config.yaml
n_layer: 8
d_model: 128
n_experts: 192
experts_per_token: 8
d_expert: 32
d_shared_expert: 0
activation: "reglu"
moe_layers: [1, 2, 3, 4, 5, 6, 7]
router_score: "sigmoid"
normalize_top_k: true
routed_scale: 1.0
balance_loss: 0.000755
balance_bias: true
n_groups: 8
groups_per_token: 2
init_std_router: 0.0131
lr_router: 0.000346
vocab_size: 2048
norm: "rmsnorm"
norm_eps: 1e-06
tie_embeddings: false
optimizer: "soap_variant"
lr: 0.0101
beta1: 0.95
beta2: 0.98
batch_tokens: 131072
seq_len: 256
train_tokens: 710000000
steps: 5417
dataset: "wikipedia_en"
Below are experts of layer 4 (counted from 0) of a mixture-of-experts language model. Rows are named router (the router's row for the expert), gate (a neuron's input weights, with its number), up (a neuron's input weights, with its number) and show model dimensions 64-127. Each number is 50 + 15 x the weight over its row's rms, rounded and kept within 0 to 99.
After each expert's rows: a language model's description of what the expert responds to. This comes from a sample of Wikipedia text that the model never trained on.

# expert 7
router:73 65 39 43 60 61 37 54 54 54 29 40 52 35 50 51 41 32 71 59 34 46 30 76 38 51 54 26 52 67 54 67 43 46 45 42 50 71 37 41 52 37 67 23 65 44 35 41 54 40 78 50 38 59 50 37 33 41 51 46 50 72 37 51
gate0:39 33 77 45 73 61 45 44 41 48 52 70 36 49 51 36 44 42 47 55 27 57 29 58 45 62 52 24 59 61 52 86 53 36 62 45 56 57 44 37 18 66 65 37 61 34 39 57 70 43 61 51 17 59 54 63 49 55 55 69 62 81 82 42
up0:48 43 42 88 63 55 57 46 29 48 15 21 31 58 87 09 34 39 83 42 19 35 45 45 51 50 50 45 75 61 55 38 65 54 62 32 53 72 59 52 58 46 47 56 40 62 42 67 21 59 33 33 60 34 44 55 42 63 58 43 82 63 59 25
gate1:23 28 54 53 86 30 53 69 58 35 76 57 41 26 40 58 71 54 61 54 49 38 45 85 57 64 55 61 71 50 64 41 72 53 56 35 61 68 42 52 57 47 56 22 52 25 21 63 60 78 59 53 50 47 88 73 70 53 41 34 42 42 44 28
up1:17 32 82 40 49 59 35 70 59 41 32 61 41 25 73 76 80 41 51 53 71 50 54 58 78 75 44 42 45 56 67 69 58 50 48 48 52 50 33 49 66 52 64 10 38 47 50 31 59 64 52 67 56 64 68 54 39 55 49 41 74 74 67 02
gate2:41 39 46 35 44 67 29 57 44 33 26 70 52 56 53 58 55 20 54 37 40 47 49 55 47 48 63 33 45 34 23 84 43 29 43 40 40 83 53 62 76 66 86 39 46 54 38 33 54 41 48 45 39 30 39 27 58 28 75 37 51 71 30 42
up2:69 50 74 48 98 65 61 50 48 74 36 59 53 34 38 37 36 46 33 38 41 59 43 70 55 42 35 30 52 59 36 48 48 63 57 45 38 53 48 64 69 50 58 25 38 29 51 29 34 51 37 62 46 71 33 54 47 45 70 56 59 57 69 68
Word-final s endings

# expert 33
router:73 45 50 66 56 52 32 44 45 19 17 42 43 32 39 72 48 40 52 27 32 38 43 65 32 72 59 49 61 60 29 53 49 09 47 37 34 78 54 63 33 45 30 24 53 29 49 67 45 54 67 58 48 38 65 54 53 52 33 48 45 53 60 68
gate0:37 43 50 36 62 58 42 72 53 24 48 48 67 44 38 47 27 43 45 35 41 36 53 62 40 60 61 48 62 57 64 75 25 34 41 19 55 83 73 59 20 57 48 34 33 45 36 70 19 50 63 34 35 19 43 68 43 41 35 42 61 51 56 56
up0:29 48 39 25 55 47 75 51 49 45 45 37 75 65 61 11 48 55 55 37 79 19 55 44 48 42 67 52 48 32 21 58 39 62 31 25 58 47 25 61 85 54 30 58 56 44 61 46 54 62 46 51 69 47 54 54 34 75 63 51 61 44 66 42
gate1:67 33 30 47 53 15 36 60 52 39 53 79 54 79 38 35 74 49 66 69 38 38 46 72 76 67 66 57 38 77 67 26 62 54 20 46 40 73 61 57 49 44 46 51 64 54 30 55 34 34 55 55 65 55 40 58 65 62 47 53 49 55 30 56
up1:28 43 72 69 23 45 33 76 29 74 04 50 64 29 72 38 47 07 74 57 68 50 40 34 64 66 33 56 54 35 43 48 31 41 53 80 45 48 52 61 58 67 67 27 50 55 72 49 39 56 56 72 47 40 68 28 60 63 48 42 56 58 93 49
gate2:56 25 55 55 42 77 31 51 43 25 31 35 62 51 66 57 70 49 50 26 49 53 45 82 35 57 82 55 44 38 44 67 34 18 65 28 58 66 59 72 26 44 42 36 32 29 60 52 62 48 77 39 53 38 42 19 48 41 37 54 62 44 61 47
up2:47 42 45 38 73 80 62 58 58 61 54 09 50 55 54 59 36 45 29 38 29 47 19 63 42 15 49 44 51 35 21 61 35 18 68 39 68 50 83 64 35 52 26 18 47 36 51 57 36 48 80 59 87 44 36 59 29 49 45 79 58 18 49 50
Mid-word syllables

# expert 15
router:59 43 40 53 55 37 44 47 55 26 62 36 47 41 37 82 22 56 77 70 50 69 44 48 61 72 45 48 48 49 63 41 39 47 34 56 63 68 55 54 30 50 29 34 19 66 38 61 44 32 72 73 37 51 76 44 64 48 32 42 55 55 55 62
gate0:44 60 66 24 66 74 70 65 61 60 54 47 43 52 45 54 34 58 36 47 44 74 33 37 62 51 55 25 38 62 36 52 44 49 26 45 48 60 41 50 12 48 46 39 37 53 13 52 41 39 45 73 61 17 77 47 42 50 21 61 56 30 52 45
up0:35 57 72 54 73 39 66 45 30 30 24 50 39 74 65 15 47 58 51 06 65 42 49 49 59 51 67 58 48 49 58 43 42 53 39 10 48 72 08 36 65 56 37 47 46 61 69 47 22 47 47 69 67 51 52 29 51 46 57 21 72 64 64 48
gate1:27 65 65 62 78 32 59 63 57 36 57 65 70 18 60 72 49 54 60 48 39 65 45 60 56 66 67 52 57 59 52 35 30 37 42 48 68 36 54 33 72 50 25 40 30 50 29 46 54 42 46 32 20 40 63 46 73 53 42 56 65 63 37 48
up1:51 61 66 39 61 87 58 63 41 62 55 66 50 38 51 75 54 40 41 57 67 47 61 67 60 45 49 49 32 42 37 51 36 41 63 75 85 19 56 20 64 41 34 56 41 64 43 33 70 25 79 61 59 60 68 55 29 61 36 74 44 52 78 38
gate2:57 27 55 51 45 62 51 36 62 47 55 46 46 54 41 56 60 34 65 41 58 72 56 74 28 70 61 66 31 41 48 60 69 42 36 28 62 55 24 54 45 85 64 36 30 40 76 48 46 50 62 43 21 46 80 34 67 35 50 53 24 49 50 58
up2:24 25 41 58 62 46 69 52 53 43 56 50 57 34 49 72 57 81 56 40 48 31 45 59 33 27 31 66 53 52 61 61 54 42 43 47 71 66 64 65 29 64 25 26 46 50 54 55 27 54 48 70 55 45 34 70 27 51 29 88 35 38 77 50
Word stems, born dates

# expert 60
router:53 26 55 69 41 47 60 47 62 35 44 58 51 41 50 76 40 32 46 57 67 48 52 40 56 62 39 20 53 12 44 51 60 51 28 63 56 73 33 39 63 41 49 46 59 50 49 46 81 53 48 70 64 30 62 55 55 45 31 47 58 73 38 54
gate0:37 48 49 46 47 60 99 49 60 37 27 43 20 40 64 74 78 53 40 52 67 70 34 40 37 76 60 68 33 60 74 58 65 33 41 40 61 60 31 60 41 55 62 46 46 46 35 39 43 36 41 77 61 37 57 66 37 40 72 57 63 55 60 54
up0:58 63 53 59 46 72 67 43 68 44 38 26 47 80 64 32 12 75 53 31 44 45 68 45 58 65 34 94 43 79 59 47 52 46 30 39 54 51 50 60 60 49 35 61 83 59 31 67 31 30 62 39 74 60 50 29 28 64 70 69 47 54 59 48
gate1:40 31 58 63 43 25 58 66 60 31 59 38 64 75 46 50 46 45 54 36 64 41 48 38 61 49 26 30 59 65 53 46 64 31 43 40 58 62 48 42 49 28 68 52 30 50 36 57 59 35 56 72 56 23 56 71 43 63 47 63 86 85 50 58
up1:31 48 73 58 36 60 27 57 95 65 47 70 49 60 55 72 35 54 29 49 63 45 36 27 69 63 34 31 50 59 58 43 43 18 37 67 71 74 37 09 43 67 51 55 33 35 55 51 41 57 50 41 60 45 42 46 34 71 54 56 78 76 55 44
gate2:44 26 32 44 46 43 32 73 56 62 61 73 56 55 52 66 54 27 53 44 51 68 53 55 50 56 68 44 43 44 74 68 46 15 56 49 58 72 49 54 60 51 68 57 59 39 64 56 58 65 61 33 61 73 61 53 62 29 16 47 69 86 59 18
up2:06 61 46 55 71 54 40 61 64 71 38 30 41 38 83 69 46 68 31 32 57 37 45 48 68 24 49 55 57 55 39 35 32 37 51 60 63 56 62 52 55 58 31 32 35 31 67 45 52 53 52 55 59 49 70 46 29 47 60 80 74 59 29 36
Consonant pieces inside words

# expert 31
router:60 52 28 49 57 66 60 42 65 57 34 38 60 53 51 63 29 29 51 42 43 71 51 49 21 65 38 58 54 38 44 72 51 30 34 49 40 64 38 68 33 48 25 68 81 49 30 59 54 33 53 73 25 68 38 39 48 66 87 56 41 58 32 24
gate0:25 36 58 56 47 51 59 64 71 58 28 70 42 51 49 41 42 44 44 32 36 29 25 45 52 53 57 53 51 36 46 62 79 33 20 29 53 84 43 56 07 51 59 54 48 25 55 59 50 42 45 77 50 42 58 43 48 60 74 54 48 69 69 32
up0:27 74 45 49 57 51 53 45 42 67 39 20 41 74 65 17 46 35 45 44 37 34 22 63 61 51 52 55 55 42 22 26 49 46 43 51 55 62 16 54 75 75 41 64 37 27 61 56 60 54 58 67 46 29 52 30 50 42 64 41 70 56 57 40
gate1:76 42 37 41 47 22 72 48 62 70 54 82 49 69 36 53 33 68 68 48 57 63 37 45 43 48 35 54 46 52 59 31 42 41 54 25 45 51 59 64 44 41 33 30 48 40 30 54 96 35 58 55 39 20 62 45 58 63 53 65 61 59 40 61
up1:65 46 41 26 54 88 51 72 48 52 25 66 41 72 46 56 43 68 51 36 57 42 23 48 56 65 38 59 66 40 66 46 26 53 37 60 33 46 57 55 34 62 54 40 64 61 19 64 62 39 39 66 51 07 86 36 37 66 67 58 68 59 60 66
gate2:57 37 39 33 47 80 44 82 61 51 28 35 61 37 72 78 42 35 47 25 52 64 44 72 40 66 52 54 71 39 46 72 39 26 56 16 53 64 29 73 53 58 50 42 41 25 58 40 35 43 58 39 24 39 63 41 45 65 72 49 70 61 46 51
up2:52 39 42 43 48 66 33 60 36 50 63 51 56 57 54 44 57 69 31 52 79 45 54 36 44 21 48 32 38 57 39 32 54 59 70 42 70 73 58 81 70 72 45 15 62 35 42 57 20 43 47 48 50 54 21 34 58 55 53 76 57 42 31 53
Prepositions after verbs, clauses

# expert 0
router:55 34 56 41 33 45 61 58 45 53 38 32 54 50 35 41 54 18 85 72 48 41 38 33 54 48 67 32 65 70 35 50 66 48 46 49 79 77 26 51 42 52 66 26 59 44 48 42 71 51 84 75 46 37 38 30 37 56 49 40 62 69 43 54
gate0:61 46 65 42 69 39 73 55 30 35 32 28 39 51 53 47 56 28 43 35 57 49 44 28 40 40 62 29 64 76 33 78 48 15 64 47 54 61 15 58 22 44 76 37 32 38 68 54 26 49 72 65 56 31 40 44 48 45 64 69 69 50 56 38
up0:53 51 49 57 17 48 57 50 46 37 25 03 70 51 46 42 35 40 56 32 49 32 47 49 37 45 60 72 38 63 32 51 61 45 40 50 64 61 33 55 59 42 74 57 42 29 51 59 49 60 49 65 77 40 35 31 31 67 54 71 66 48 58 24
gate1:43 33 49 54 39 49 41 44 49 35 65 64 43 49 21 61 70 39 49 70 27 56 56 46 50 40 31 46 58 52 53 33 41 44 38 30 41 47 28 66 47 78 40 40 55 47 37 71 54 31 58 81 47 38 59 37 79 50 67 62 60 40 64 48
up1:31 46 74 30 48 73 68 52 72 07 58 40 65 43 56 50 68 47 45 56 46 48 71 38 58 48 51 47 31 36 28 48 25 40 32 62 53 40 49 34 30 54 43 37 52 70 44 55 45 60 49 67 40 84 50 49 49 70 40 69 53 58 58 39
gate2:34 37 49 30 59 66 56 66 66 61 52 77 67 39 47 64 67 16 60 55 31 62 50 59 47 41 56 63 69 60 45 47 84 42 50 54 69 70 44 75 46 46 74 49 42 44 32 38 57 49 57 29 56 37 64 45 55 63 80 48 49 60 38 69
up2:47 23 63 45 59 44 43 43 51 61 61 26 60 38 29 55 49 46 57 43 41 26 47 54 51 18 58 72 57 55 47 68 49 97 48 36 50 68 44 62 56 70 22 21 53 39 56 48 37 36 32 46 76 49 28 40 23 65 54 50 63 51 36 54
Mid-word s-syllable pieces

# expert 10
router:50 52 56 73 35 51 45 56 52 54 43 51 60 54 40 47 41 37 68 58 82 46 44 40 31 58 51 45 72 53 60 82 39 36 55 58 45 59 27 32 19 45 18 71 77 66 40 45 70 50 54 35 49 76 37 46 20 18 60 48 44 49 44 72
gate0:62 48 61 25 52 69 67 36 72 23 52 63 45 58 30 50 62 45 36 42 69 72 32 44 33 51 51 50 49 51 44 90 71 48 63 44 49 59 39 52 35 65 54 32 23 52 59 76 49 19 56 86 49 36 39 45 46 71 57 43 51 32 42 54
up0:65 41 62 43 62 56 32 44 41 55 27 50 73 71 62 36 39 54 63 25 57 45 38 52 51 56 58 54 53 57 46 22 59 64 40 14 38 61 55 70 57 42 47 39 16 47 49 41 37 71 64 39 85 47 42 73 56 46 72 31 68 73 65 39
gate1:44 45 62 39 44 29 78 58 42 57 50 64 58 70 22 45 88 45 46 57 49 46 48 67 64 32 70 48 61 55 48 40 57 43 23 45 72 55 51 60 62 60 46 52 42 28 76 81 51 40 54 54 31 58 56 34 30 62 53 40 67 15 52 46
up1:42 46 47 43 51 54 24 58 37 56 35 67 40 66 59 49 59 68 49 46 33 34 57 45 70 39 50 39 20 39 77 53 09 56 43 61 34 65 26 37 59 60 53 59 36 83 38 34 55 86 50 77 58 56 68 31 65 44 24 43 64 50 66 42
gate2:38 68 38 50 11 82 40 96 43 48 68 51 46 51 50 58 62 48 61 21 61 56 72 64 18 48 46 48 54 35 31 45 42 25 50 33 42 70 44 55 42 76 66 63 60 23 39 31 49 21 56 48 54 57 40 33 84 44 40 23 69 65 49 56
up2:17 46 49 38 70 36 67 45 44 50 22 54 54 54 59 79 52 34 43 39 22 38 40 68 57 46 42 52 52 58 52 48 68 65 30 48 47 40 77 59 77 77 64 47 65 20 57 35 32 51 42 53 59 45 53 84 49 25 53 81 63 44 48 42
Plural and inflection endings

# expert 56
router:47 59 60 62 33 72 47 39 58 31 44 51 70 32 52 37 50 55 54 54 69 60 51 78 54 61 49 16 55 49 59 29 58 62 46 67 46 59 49 57 63 29 35 39 54 28 54 41 67 42 64 62 27 62 51 49 66 27 67 72 62 58 54 55
gate0:69 25 23 33 71 53 54 69 80 52 43 81 40 69 45 43 34 57 50 42 75 50 28 63 57 53 56 32 68 63 75 71 72 62 46 29 53 54 36 39 28 66 36 46 19 52 44 66 49 42 52 76 36 33 55 38 51 46 53 48 79 57 47 53
up0:36 61 58 44 43 65 55 20 20 57 31 40 36 64 57 31 39 40 56 09 34 48 53 55 79 49 53 67 60 44 63 64 32 37 20 46 46 65 50 46 69 54 53 60 51 58 58 59 49 53 57 60 50 35 40 47 44 47 48 45 61 81 52 25
gate1:68 49 51 59 61 52 32 57 60 41 58 82 74 35 34 40 48 72 38 27 49 38 47 61 49 56 56 06 30 63 61 52 32 57 16 55 63 74 52 68 55 20 44 34 36 24 12 41 52 38 65 68 52 35 41 34 63 42 45 84 88 40 55 40
up1:38 55 36 48 54 68 39 66 46 52 17 33 44 52 68 68 65 61 28 53 50 35 54 73 63 49 44 87 29 45 43 61 35 75 81 72 46 58 37 21 66 50 38 41 59 58 59 60 34 50 78 61 58 64 48 65 60 67 63 38 54 52 64 39
gate2:20 18 57 53 54 45 27 39 51 50 28 47 68 49 44 51 63 43 57 23 60 61 50 56 18 36 43 33 51 52 54 51 46 26 46 38 47 50 41 68 45 59 49 68 59 38 60 36 54 68 39 33 45 30 28 41 44 27 65 52 53 45 56 76
up2:27 33 52 18 51 54 42 29 67 73 23 40 52 46 55 41 33 28 50 36 55 39 33 68 52 28 31 34 32 52 44 57 69 49 44 61 40 49 47 50 51 54 31 31 38 47 60 40 60 69 49 55 72 35 29 65 33 36 65 76 73 34 62 62
Determiners and number words

# expert 62
router:49 45 30 76 85 29 42 41 37 31 22 25 65 38 18 55 51 03 49 39 77 55 42 52 50 71 41 45 64 63 58 53 38 33 35 62 27 56 46 61 70 59 55 44 56 37 43 36 58 45 63 44 52 47 50 54 54 52 38 43 44 33 45 32
gate0:32 45 44 37 70 54 55 47 60 61 30 54 51 43 36 44 41 34 20 51 63 60 17 64 74 43 23 66 36 77 84 41 65 41 47 54 43 58 30 34 28 48 50 50 31 47 49 45 40 54 78 75 40 24 40 54 45 21 65 45 43 79 73 63
up0:18 75 33 53 80 40 67 42 57 48 36 28 71 55 39 13 44 33 41 34 52 49 50 43 77 54 61 54 77 57 55 46 65 60 59 41 63 42 40 41 87 50 72 60 50 59 56 66 29 54 69 57 51 44 57 56 48 64 62 44 59 59 56 63
gate1:39 43 43 52 77 52 46 48 42 72 42 75 42 55 42 67 76 58 47 48 55 65 54 82 67 78 47 52 55 58 31 42 31 37 40 70 82 65 37 68 47 29 54 43 62 35 41 57 50 54 63 31 76 54 42 59 71 76 58 60 63 30 46 44
up1:52 47 36 44 53 73 47 46 59 67 23 60 54 73 52 67 81 58 69 40 68 47 70 70 53 44 53 33 32 36 35 46 75 31 44 70 65 46 68 41 45 41 23 46 64 61 55 58 33 69 69 77 51 50 45 33 46 60 41 40 59 54 43 38
gate2:30 30 34 33 27 84 46 67 41 44 50 62 64 35 29 57 85 43 68 32 71 43 63 77 12 52 72 63 39 44 49 32 58 18 36 73 28 54 25 65 53 61 52 40 39 53 46 54 59 38 59 47 25 35 58 50 46 49 23 47 41 55 56 63
up2:29 47 61 57 61 48 54 54 57 70 48 41 32 74 64 53 38 54 45 46 54 54 38 22 56 14 36 24 60 45 43 48 43 41 74 40 55 56 54 58 67 67 43 28 63 61 71 28 37 46 38 62 77 46 22 44 39 34 59 70 59 53 43 58
Forms of be

# expert 43
router:50 63 27 46 51 27 61 56 60 15 30 60 43 46 37 47 64 32 42 61 61 40 48 61 67 34 59 26 79 48 59 49 41 56 37 48 77 79 38 71 51 38 62 51 36 34 41 52 56 43 58 40 35 48 85 71 32 35 52 50 61 41 42 73
gate0:47 64 43 43 70 55 56 73 43 47 27 56 48 38 49 26 60 20 42 37 71 33 36 54 64 52 27 33 77 50 66 69 58 55 48 33 60 72 64 47 35 54 50 49 19 28 45 67 46 24 58 54 64 38 63 49 59 60 50 43 74 37 52 61
up0:54 37 48 57 59 34 70 41 63 70 50 47 61 55 44 53 37 60 87 30 61 43 60 61 49 57 68 76 33 54 36 23 46 52 44 46 29 51 22 64 75 51 39 78 52 39 65 48 28 59 42 56 65 47 57 27 62 49 64 42 59 78 34 46
gate1:48 53 52 61 53 09 56 42 45 20 39 77 28 23 19 43 60 50 67 50 34 51 74 74 48 47 49 46 56 80 56 39 17 44 31 59 60 47 50 61 76 67 53 46 42 57 27 20 65 47 49 68 46 38 56 81 46 57 53 58 64 20 70 39
up1:46 59 78 31 20 67 39 59 75 58 41 85 62 62 32 41 58 58 32 48 57 53 55 64 66 58 62 52 61 72 44 60 45 43 38 45 41 57 54 18 59 77 28 35 43 83 36 62 75 53 48 36 44 58 77 49 38 67 36 47 86 32 65 53
gate2:31 34 40 30 51 57 11 74 58 41 23 67 41 24 52 62 76 39 44 52 48 56 49 47 60 42 57 43 48 67 66 53 40 36 70 47 48 65 23 36 57 76 78 74 33 37 27 40 45 32 48 19 49 21 53 23 44 30 47 60 51 67 64 67
up2:28 29 43 34 54 68 42 54 55 44 20 61 47 52 57 43 64 59 82 28 49 31 55 53 59 30 47 36 81 67 53 51 29 42 60 57 70 56 51 45 73 65 40 24 64 47 41 50 23 51 41 80 96 40 41 43 39 51 45 57 66 54 42 52
Mixed word starts, stats

# expert 27
router:47 65 29 79 33 39 22 18 52 65 26 34 71 33 48 34 59 46 43 46 51 60 30 68 45 47 53 28 66 32 48 48 70 29 30 52 45 65 42 56 55 37 64 38 63 55 45 65 63 49 72 65 55 65 38 64 51 48 56 49 49 33 44 43
gate0:61 35 50 36 59 65 53 30 75 55 39 61 37 29 40 48 43 38 38 50 48 67 30 38 38 51 57 37 32 46 54 70 75 56 16 07 55 71 61 30 38 48 66 38 45 48 40 86 43 41 43 34 46 22 36 58 58 47 39 73 61 65 45 53
up0:43 36 61 55 41 56 33 56 41 81 54 48 68 54 57 47 25 51 58 54 24 12 36 65 65 36 73 49 47 55 43 59 61 44 23 30 50 56 40 58 56 32 24 60 10 60 23 59 54 68 62 21 57 44 70 72 55 21 48 68 62 26 58 41
gate1:60 40 39 42 48 12 54 41 37 41 68 51 60 36 44 45 60 68 50 37 63 35 68 71 40 29 54 54 65 65 45 27 39 23 37 45 69 60 38 39 47 42 49 40 55 47 49 64 38 38 38 72 41 39 39 53 99 64 60 57 68 26 47 66
up1:37 33 61 80 59 83 60 50 65 55 24 47 44 79 47 29 49 42 59 70 80 27 50 55 33 66 48 73 26 33 56 79 18 54 40 42 50 47 68 53 27 34 48 58 55 44 50 75 38 45 31 63 78 52 45 53 56 56 40 49 64 49 63 36
gate2:59 53 31 63 48 34 14 72 49 54 37 22 57 41 52 39 81 30 50 40 61 75 49 66 28 24 82 59 57 56 37 63 51 16 41 47 55 53 52 56 56 53 42 46 57 54 64 54 64 47 74 36 45 40 38 37 64 31 41 52 52 39 35 53
up2:38 51 62 66 60 35 31 46 74 60 27 32 40 32 57 55 49 31 43 43 38 42 42 42 41 00 29 58 51 49 34 53 53 40 24 37 71 37 69 60 21 54 24 48 56 32 33 33 51 45 64 72 66 19 57 64 20 53 43 60 60 20 51 54
Opening parentheses, sentence starters

# expert 51
router:52 59 23 50 75 31 47 39 52 36 26 55 59 44 27 90 42 38 72 50 53 81 49 59 38 81 19 35 53 54 47 68 42 30 29 41 56 60 33 59 43 40 43 45 62 61 32 57 51 45 46 43 62 64 45 62 45 38 48 37 25 37 61 54
gate0:26 45 38 33 69 58 60 45 42 45 52 74 57 77 40 42 40 29 18 52 46 65 38 30 54 77 30 30 43 69 49 52 58 36 46 40 77 69 47 39 09 34 45 44 26 56 40 62 57 04 48 41 65 57 61 64 55 21 60 39 43 47 52 38
up0:38 31 49 53 52 49 60 38 43 57 53 45 56 29 60 46 75 64 56 13 62 58 58 51 43 48 70 79 61 33 60 26 57 68 45 50 56 48 31 39 68 77 45 52 45 39 40 39 47 82 64 52 37 25 50 36 52 65 47 55 62 66 81 49
gate1:39 47 49 49 38 39 46 30 34 43 57 43 53 39 43 73 34 45 28 67 43 40 21 47 39 48 47 41 50 56 51 66 17 48 30 40 59 51 14 68 58 26 37 48 52 31 31 47 45 61 24 58 48 67 29 58 50 37 57 58 67 66 50 70
up1:40 65 60 31 74 60 40 51 54 33 18 51 60 49 53 67 52 68 66 28 46 65 46 07 43 39 46 38 44 41 25 57 48 46 39 64 49 42 31 45 49 49 29 25 46 47 21 46 55 70 34 58 33 33 58 15 34 80 40 54 69 72 54 49
gate2:22 59 21 34 52 70 48 36 36 32 38 57 64 57 65 60 60 23 69 27 57 53 47 58 53 61 71 63 23 37 54 45 41 14 34 44 39 56 40 79 65 34 57 41 40 63 45 72 90 40 49 27 45 48 44 49 46 30 63 47 37 33 52 62
up2:26 74 47 51 60 50 51 70 58 62 43 37 62 46 49 77 37 46 57 23 64 26 31 47 50 50 26 62 28 39 24 58 52 47 46 52 44 55 65 57 70 38 23 26 40 37 38 82 50 49 59 56 39 64 45 71 43 43 44 75 59 24 55 65
Prepositions and auxiliaries

# expert 61
router:37 54 59 60 71 45 41 22 59 54 54 55 50 26 18 65 50 47 69 55 64 68 39 52 46 87 35 66 67 61 66 72 31 37 18 29 85 69 41 52 37 43 41 45 41 49 27 58 61 55 37 48 56 64 54 53 34 29 56 47 35 68 36 58
gate0:53 32 33 45 47 62 62 65 57 42 55 67 48 58 47 58 52 65 24 38 51 77 14 51 52 74 28 41 65 53 54 44 66 42 63 34 44 85 49 38 31 58 40 36 27 52 56 54 35 34 09 51 91 56 40 50 41 27 53 58 53 35 35 48
up0:39 44 45 59 70 42 52 23 23 55 44 27 15 51 51 27 47 51 70 47 52 50 55 41 61 33 73 60 18 44 51 30 75 46 21 26 41 51 41 52 72 59 41 69 55 42 33 43 33 61 52 53 50 26 76 43 38 53 52 41 53 79 57 48
gate1:44 44 57 63 66 35 57 44 58 42 68 57 56 43 31 52 45 50 43 52 73 45 71 68 66 59 30 40 74 67 76 43 65 51 46 12 62 50 68 71 43 27 37 43 48 41 27 73 66 27 52 44 59 66 44 78 44 63 75 42 65 44 48 35
up1:53 42 54 46 52 45 41 54 42 38 31 24 66 58 45 72 52 44 46 46 77 58 75 18 36 51 25 55 48 53 46 46 39 09 39 54 58 58 72 42 58 75 49 19 70 72 25 64 29 63 45 47 73 78 52 33 28 49 48 59 71 58 59 61
gate2:40 47 36 49 33 62 10 61 77 52 50 42 39 36 38 71 53 41 51 40 85 73 31 29 61 35 69 57 31 58 48 56 57 28 27 58 58 67 48 85 49 62 49 44 34 53 62 54 41 50 46 49 35 49 44 40 38 22 38 33 50 50 48 48
up2:54 25 92 59 85 34 22 61 65 58 41 46 47 30 53 48 53 55 47 37 48 39 54 56 31 26 15 55 40 20 32 56 37 50 45 36 53 64 61 69 44 78 45 53 46 16 51 40 28 44 52 61 70 50 44 40 42 31 58 81 66 49 40 45
Modals, to, word stems

# expert 24
router:63 75 55 58 61 59 46 49 67 40 33 53 41 33 13 37 63 29 46 56 82 64 39 28 29 46 51 61 74 52 54 33 43 47 62 60 33 64 39 52 43 29 35 44 52 39 53 69 53 27 39 21 43 56 65 41 56 38 29 48 36 48 56 47
gate0:67 61 39 52 77 66 43 43 74 49 23 53 46 53 46 63 48 60 22 41 63 84 35 54 33 65 33 15 41 64 56 54 57 57 57 35 28 64 67 51 17 35 34 57 14 54 65 64 46 19 36 65 72 52 57 57 73 38 29 62 56 59 41 63
up0:30 52 55 40 56 42 68 34 38 56 45 44 45 51 37 16 13 53 81 36 74 62 34 36 26 58 67 65 33 54 66 53 52 72 54 40 38 60 40 46 74 71 38 67 64 33 42 76 42 39 40 43 54 51 62 37 64 65 82 61 69 49 41 43
gate1:46 41 58 61 57 22 50 70 51 57 40 68 65 36 38 47 49 48 52 36 38 45 52 58 50 34 47 53 45 82 64 40 50 40 15 56 54 34 61 49 59 58 40 49 45 40 42 75 66 41 74 44 42 67 77 42 65 35 47 15 73 51 55 71
up1:57 57 83 44 35 62 45 55 60 36 64 56 64 39 49 50 42 54 33 40 43 53 78 48 50 77 41 47 57 55 46 65 20 58 47 79 64 47 51 27 58 57 41 71 50 76 32 31 62 58 66 46 51 43 65 20 41 36 36 43 76 41 75 69
gate2:29 38 74 61 21 49 50 25 57 35 33 41 45 39 28 67 72 55 62 51 42 70 50 60 46 36 67 52 44 64 33 33 36 36 61 59 36 74 45 63 42 53 48 54 51 35 34 50 50 53 67 07 49 54 44 25 46 24 49 26 63 70 72 52
up2:44 50 83 34 64 58 30 45 44 43 32 50 50 37 45 50 44 48 50 39 38 24 41 64 55 22 50 74 34 08 32 50 40 31 78 25 77 52 56 66 44 79 31 35 48 51 65 30 32 48 37 47 80 52 56 39 28 34 51 82 57 50 40 25
Mid-word pieces and of